Below are experts of layer 3 (counted from 0) of a mixture-of-experts language model. Rows are named router (the router's row for the expert), gate (a neuron's input weights, with its number), up (a neuron's input weights, with its number) and show model dimensions 96-191. Each number is 500 + 40 x the weight over its row's rms, rounded and kept within 0 to 999. Numbers have three digits each.
After each expert's rows: "mostly gets" lists some tokens that are sent to it at least half of the time. This comes from a sample of Wikipedia text that the model never trained on.

# expert 5
router:533514512558520571496525436466441513523551477474528517509426541515470401553443508470511453549473532530463521532539513506535491471528480487446567448459498480515466472536501469506463507433458488461443582466542561513412560428540504473544423455464580514594457473431462488500516549539530487449
gate0:593532515491519481485515434480562431478472479534500501518410504484495520418563499514419452498523496491502508457505487449436394507518496453501484497466464505432505480480438493540518457504487500521503559552536539469469447544488479471462540433598510513481497480546502502414440496524485486467
up0:557540551509512513500513439479509551451503553475446533473508525491476487474448521527493533496471412505472529557488539481522473483443507512537549435496489539456510523514567511500552468510534468621508486439499479455554525540543446523475555517513520524493437509486470553489529473545479530485
mostly gets: " of", " to", " for", " with", " from", " in"

# expert 11
router:496496479557509564435534483488408573546461462477546443519454544520542458438441510497457483504531538453457565488489569494538436437556556513564547565494532572526504434578519521456526450514514526470436564500383503534533573509521497424537468472581475426489500561437567454515475472511540444536
gate0:582493493520574417483504495482504500540495375504493512427478528534497491462522534443545454503502490497466476489481558528581503576425526460528474560488516530457506433447507500570517468444551456484461510482485501503530463502510515501547474562522498528508508557444530481473556521545461588499
up0:537546526473554493504488443457515465482497504469506488517512519539477436448560571512545530457456531508507515536515572474463517525510536502538524499512536425514477509449473516596520407509552436546492478390504502453539516438471524579562483462492508518461546547461456493483484542499519487498
mostly gets: ",", " and", " to", " was", " with", " a"

# expert 3
router:460546429512423434436501472487499508545491546518489568532513405480516545484523507425454442502542522502492562490440497481534486437569434562510561491491503525493481488475497512464540486546459496455488557502544485554457504550506515541461481474510504458509528529498523477550474469523510470487
gate0:514539465511468552520524450517515452504531438513451470475593461494525498452550507487482514470432465554439475507512449530541514522552408579478491472537487533528575662508481504516476522399541527496531450553502501435584485448532545466549508519507483518536504513461563496510507515512507529527
up0:523447461486581521479476539507497560490449542493588549520470531536454503533468514524520480541526457476513543482492538414489444379485566450515534484494498513506457409461533495461493438575456454547449513446492472569442496507469472501505507484535519504435518537587437507536487514501518491475
mostly gets: " not", " have", " has", " film", " would", "ation"

# expert 22
router:580533512493580461451464511511437521521464496531527437518440507540515417457459487531570513512447522455550468476545479495499548515439491473575535480566498481436460478495467517553531496509513474475463478566488427503498426518578428526507460503466545562520488473524471521465471475480432491532
gate0:465460521513561490540468478523468519430571500529518431549578502543412465526493498540487454466479556556576544539542446475525494516459447485473462567528590563537532487511565443483539581515522501575519499523527525468480523539486519497443495528422502460436572506531547492471460507489468459495
up0:506528490500400462542526528489474492491467425472483506459592562472490448399451556496569548511520475485412450514526462571458538531540464501525418471434444437480496535471388536470516480551557475432555470511476465478525483454561525509528503497505480481488460527445513503482542459517491577524
mostly gets: "\n", "|", " \"", "==", "The", " The"

# expert 7
router:407529551507502538480473568581558497504562536480494497495493479461453515488477520451441490475445474465488450542545504440487542539488536390566426542511470520509539507481498499498510511476471520460514405464471488506515525497430519458513582519478467517564521531545465570481539518544520525531
gate0:476514453488478518467459474469509508497541487497491471585498455526553470443551418541585541536504571518492495481587531466443520448554519502464516487477487507533480458453509531503544558419464459442425556573496471595479433490514500527469443568462500524443526504466532514541525434520517541491
up0:533495524498506544444489500556519448526474562434500487464527540450503539499528493476425444539574484512490497508501538596497456519500458542538506517496417584532550545470544535514522520416474516542554490449477509455481553595503499478502531530492520592459492555571520487497501596466476419536
mostly gets: " ", " (", "–", "8", "1", "/"

# expert 6
router:599478500488478427528468522533459512441477458486527504510545508473442476479531562495527529449459536564540513493464422531472471423527474537479456529540530468556517562417467548501555504531574515507514500511515455508458466508456489556508513521577493571443554507443552533465470524489464503602
gate0:470482428383502543465533561440433558531590501496451522514492463524459468530555468574495561469571577451521516505515489502431526529564521566572487546485478522564478537477529594474494498525460504461489493489561525482442568527506515569524471478487562431475486522474486500458609533445442438583
up0:483511532588499430485489563616537520418462535558561486543480468545529526500470596449529477559456440557479513511475503492510527479476459443475504490596493473451542459550479466463558521497506479474449512438465548499523412473517529476484527494491520553594532483487454512479409495505521573430
mostly gets: "==", " ==", " season", " team", "===", " University"

# expert 10
router:467496545470528518475498507534516472508489505496438515463558519481456432518546534475490541472486496477534532452578536485512540526401568499514423535544550542431466525504502567564530527565562459568546432495514462511518385490554425479481486532417450521456445481595479490481492500481464580511
gate0:448415493460478569530468519462485440452513494489485500486515523469459548471542498502493477471486557465565541500516465507439509438498539449549576523438491500455535492521482528496505527548493559468533479567574530484464482416482491432403513518590503486486473537465463411493539532434477443538
up0:566597508562514487571579493564510538512519557448511427488518494545554469517512523531527571521513409535483450489507491474539414541476396540507449460488482489545540478447508507530454452389523476495497525469475463490561458514485497574556501458525443473561537463454527544493436492553472556539
mostly gets: "|", " Total", " •", "=", " Location", " Time"

# expert 9
router:461463529470470508506444501476479527533554510471484605480567410532482529583483500516443498473511456428504424441450480473530535488531554566426516397464476485485479574528522513458436461455411530546468460543468528550454551469503463488505535473458462481551447486509554566485578534468461470511
gate0:503484538511471439542522533464474457527503499493438513493489452482509431480508545553519485508549435497485374502459499411520564445448506508584449507481534542469498520427561483480460450463514448479520493552455413434454439432564512469524479522515494513487530527481516509450432464461496611520
up0:559495444597538545488456562451509474484443456500527530433483507466529405445550456453491421516484541521501557379519569566509535489547487490478535475550449490606553491516472503518530498456462469435466562532555515577546550480512508496529467524444513500514556446499479506551469537482528498453
mostly gets: "°", "b", "p", "m", "in", "I"

# expert 4
router:475496513432460478487473556508559528488496527470492589540577412495556517517453500514424455455526488530442530479437467584545573488519445549478554455557547524544534554428448445474512503569423475532512548557509464499483463468543480478535570533475495476477501510438504476549511504508438444500
gate0:528510525442506465457550460513459460535424445531522454552498545484574463447581447440504494532554430432516548570468526509499469536422461507534520563516447460518534518510513445544415444498515517483467547449477440467509504509470488486516467480397484500482499522523502489533458484505476534506
up0:411576478474539461540488477441489501494450479509430505544529583516562453483505519499618472482486452447453577510500533585561481506495491506490515522532500418532564481515458459501480505505533525527524479459473567508552500466474541514465458509416510469448538528460531529509478469468526446508
mostly gets: "ers", "ly", "ation", "ity", "ings", "es"

# expert 18
router:469522480538542526489552511540556455487425546457488490509525536567441456559476573521474459477467505476442539499604536502470530456476547490586431515521572500477505560563554544509430583453555552457528483430545503576502466496499493425461498539491526451547506517532435518515519518516512529510
gate0:480471490554526588416448554585515551523395426475457481482484518449545446498501492485463529452482522447556448446520549461491476504425501510456485538530484514487534493563481512541471476437501430529475506497546458541505435511466457512494513490497519477485525488508559466509543532470522503563
up0:478528550476542430626541479487489504450493435562473547468533485542472499513508482456489492534516433542458459490503479575449477528511470533499517491571506591477462492477571490530464507498516512440584551533466473452491505543474514485494454460560504454494579501450537483494470499523515422478
mostly gets: ",", " ", ":", "),", " —", ");"

# expert 23
router:513443558454528457525494489510501551489529497471473531524534525529513500446553507507539537523579461461430462476506497481516474562552527505511482430497525457583472435496479425461491442516456507541444577544448485496489483471515477495543575502520481561493506446472476458470539523400519554445
gate0:522522525480510447438486446571502443423496510485493399458449513501522430503473466481453478552492527475548529512460530530549499539444465501580471559559522509410557505457465532547411453482479510475477547537552516526575531581482514445473477456539471457481572511507545443486499451550455518515
up0:481456453466501494533502532447530510533510472515576519501506493535493597480587526509486521512498503439492518452512544452463533485455523501470524468481474566529515531444491501459525526528545563521514479518461437404452526433500420564519502486414604485497478533518470564490509490515431495549
mostly gets: "E", "ar", "h", "l", "n", " de"

# expert 13
router:496453480503551544488467485455458485534526451496521486448489535480502555500479448494510508511577485484526459498555543450523527633434492505520406554558595482499566442509409478549519478458443514477507451475444493501537496459542518544509573522443452538473533467525493554458467465492520478494
gate0:471459506479513401542540440560494464506467500550522478482482444560506474499571602479503541531545508430478472512467522471499554471502501486522562460497540469559479502542556510537523526481563521499584425516450519488484542489474477457498564532514443472503509550573455532380477487476477508526
up0:540569514495604530505431557510473514511542536423478514552488524456442489547415479561514462536441458567500455515533501522518494559515484487434506564508486504487532508488549548437475508612497473531434494459557475522522441529529488572477496517512526466452540543436501477602546537512528471527
mostly gets: "|", " H", "h", " D", " T", " S"

# expert 17
router:496440510513540514467517529428496464558547428520501473494397507466514505500515557506517488457505512427564483540471480513454545575457589442489523509476466471531482406512555485507512496415455487555444575461502496458521463511516608538496498509489480492552497480519504494457553559487467549454
gate0:472519511442501523526440495478444540570589375481530584562421489556505481493534431484543565560441492479458504477462455564534542515503541475462481521554512479456543422488512539481476515535527516478525438524527424496552462478479556487465493535489505533432466568491482518453479430517494571426
up0:427464505494476525385529469485471483471478485466482523509476580460544461521463471496526371527552525437533576521458512547482468522502513491490517543492495514434471510490472511563470489503518536528598508472523483461557526505475539499524503464493522578456441501489453512511491546485502519438
mostly gets: "0", "7", "6", "9", "8", "2"

# expert 14
router:513511548555447548522522528514593498491475502511470556514553502449505558507472533521439512516503443540535481483547435458421541463504525482410425410478459437506492479437524475542538479502462566548521500514554478479534473435440516438468579483509433554519448472585570525494541468511443522434
gate0:519482405518542466583533459480457511513445433501512526539464456548552522449550547487478510505524472439481529537428496491495542504509538492512541432486474494476461480530527424587504465548445523475495575503451545520509532578526553504497506514571505472541583492482445535434429545518531528487
up0:494494488517506470509461500467460474435408531493469471509457503487531440514570482550548493533462500502529505533490466518496531495567345573497522574529528447468524520470492478519504551538488509456532431541519525541528503475486531528454499471449457455612539457553497498474425463512473476498
mostly gets: "8", "9", "7", "6", " University", " John"

# expert 19
router:447576518472453424487420574530577455493501599566431592542541483477513482472531495433457479499560467552559529458479495500483507492537478525432470442547450449489469571453483481490498554491474491476562538542521555555538515510436550521505550458528469497439561492556514506524525466476511509482
gate0:536486475498540522546479510492494442540474525485456492473473457550514492462553514458515430481570473594531564556461581556432529491515519500508502473550533514468475543516462506567541465453506432501498542500487481479551604528472479590465570469470447462518510528454559596516448415464520488456
up0:511523538558562536493437443502541519557508419466484500522565485510493457533487471525564492466477508499477474478543482469527487473530522518495540445459492538544553467476487491487478433523540503576502473491458573515429450452501470470552402495493519564505497553432440526466551427472536494481
mostly gets: "%", " years", " team", " States", "ation", " season"

# expert 1
router:588511536509554442475510472572484504426541481492534458583547529478511506475497522538577574531518548575530500483469454516508443485487448501545509547487556480511475515507459531524530467465542527566538531436469412427411475551519506578543451513522532467423509463494541510539515463546526498574
gate0:528508484500512496597474469508579414444514473533575503497514494490505512492509558555520442528549537592519475495485558422520503460461514505488514417537558454479531445480495431572509452498576532509534502500558417536445486481444444554460467548499511511471499505452479600452528507510498489497
up0:484507527585535390443510563489473468503499486522462586501543440497522511522520458450492517506502454514470494444457487569535493478530529476446441470546470517538523484518498511457508519524463451466501416554490482535449560515515483447465527538551466442522462473560490479504575491496443512540
mostly gets: " of", " The", "The", " first", " the", " years"

# expert 8
router:459464488451517456479486567477517462460465555533467487471458466459528452447520474551488445464551459586563477546424476541568432504561542573450510514544490510515565533474536509525544485513497459529502465553453485525445552546527485540431516529491469521486508477489447564544544539441465489480
gate0:458470498479527502528533472475532491484498432479513534521474512482532620561557458533520592538511534500556530439414395467485507513475524559483489452521537535499497503560501571471495523469502500472488489458563546521415518461465453499524486539474499471491542486538506509545525526481550459572
up0:520458543498506527546489395517510542556520517431482507415501533405538469505436532516517561518560510432514499454539463490484569484473491526512535488510582464514529501600552505518582445559556482528493523547511602502493543531466502517538468516490434490518504500449505496465487459535541531455
mostly gets: "s", " his", " her", " first", " not", " their"

# expert 2
router:494500499548520471535489507445528470544427490557459428499537499540523545464494496504552484467511489450528495495517496524473501591504477433567562471488500467452502368542513491547499514491476416528546419515532422475481506453489512496454503477528472578532569516480539434447524460487539501557
gate0:557501516526507529560539561523558427484468497557500495522496548534518482522458500483585454458517452451430522509548424459535520534574506565546541511584519476528510487449484433490519501474487507497653466479422504435468508424462431450489512451546426558542539462495424554485523483476506483475
up0:470572476473517493491492453534600528519540488527469501541516497490487550556403487471525480528524502491455459503616602514481521505446504462472521478547528473450478497509498553492519472497450585490544486457431477439471481503485486433524472507555508559547503472494588500538498490495530470526
mostly gets: "\n", " She", " Q", " V", " Re", "See"

# expert 12
router:511492570534474498532467457499607494504487524501478527463525554469503508487515449461497464497521524476527460471550541479471489549472478414515401544502433493550493564474521469497456487452447460444526458549505517475571543532441502477519538532495463509546527474451519525504508505496565506490
gate0:537521513415530540460498563458522535511489482541587488514555556493494477497564509448480465417456475499442486577505525466528512497496437518463488439431483462537562562510509562586441516475518557452515509545519497572478458521532510524483456491437473492554488510538549623490488570495457527528
up0:521473536575538494490503492574579532461487478463428543467476490515481477538476517530446534485485399415557467477517520475532463485518512498502528582464477521440570505526443509533552471448491572535567468490535534495551497461498537537531557412507495517482555478450445452441472537516521499470
mostly gets: "/", " T", " K", "H", "T", "M"

# expert 16
router:478490440453534534482500487479542539490481501447584443494469523530535470456434456555501446523464476523443503559503552506530508485522449562490514509483590482514469456561561531469569461600529550527482534544416516458465495531527488427468422557540587483513468498428464437478485482488519459480
gate0:474536587464426512509469566546550453524496534507490493521607440522549562542543461502478497481480439545458506526470511542443554570526515488573469515490442516476525496441482513490539469452432475491531454520494471491505487503458475450452634495492485463496550502487482489566489514516526457504
up0:457549451502525452583545475491505510451503575479483487462450502486493500491585573517507423490558525557516492495550495476526452428506388470450501469504503492524448510523471482542483561506555555509531490514531544489487524440435509472530433504440525474532432501463496472472501481468553580519
mostly gets: " the", " a", " and", " was", " to", " with"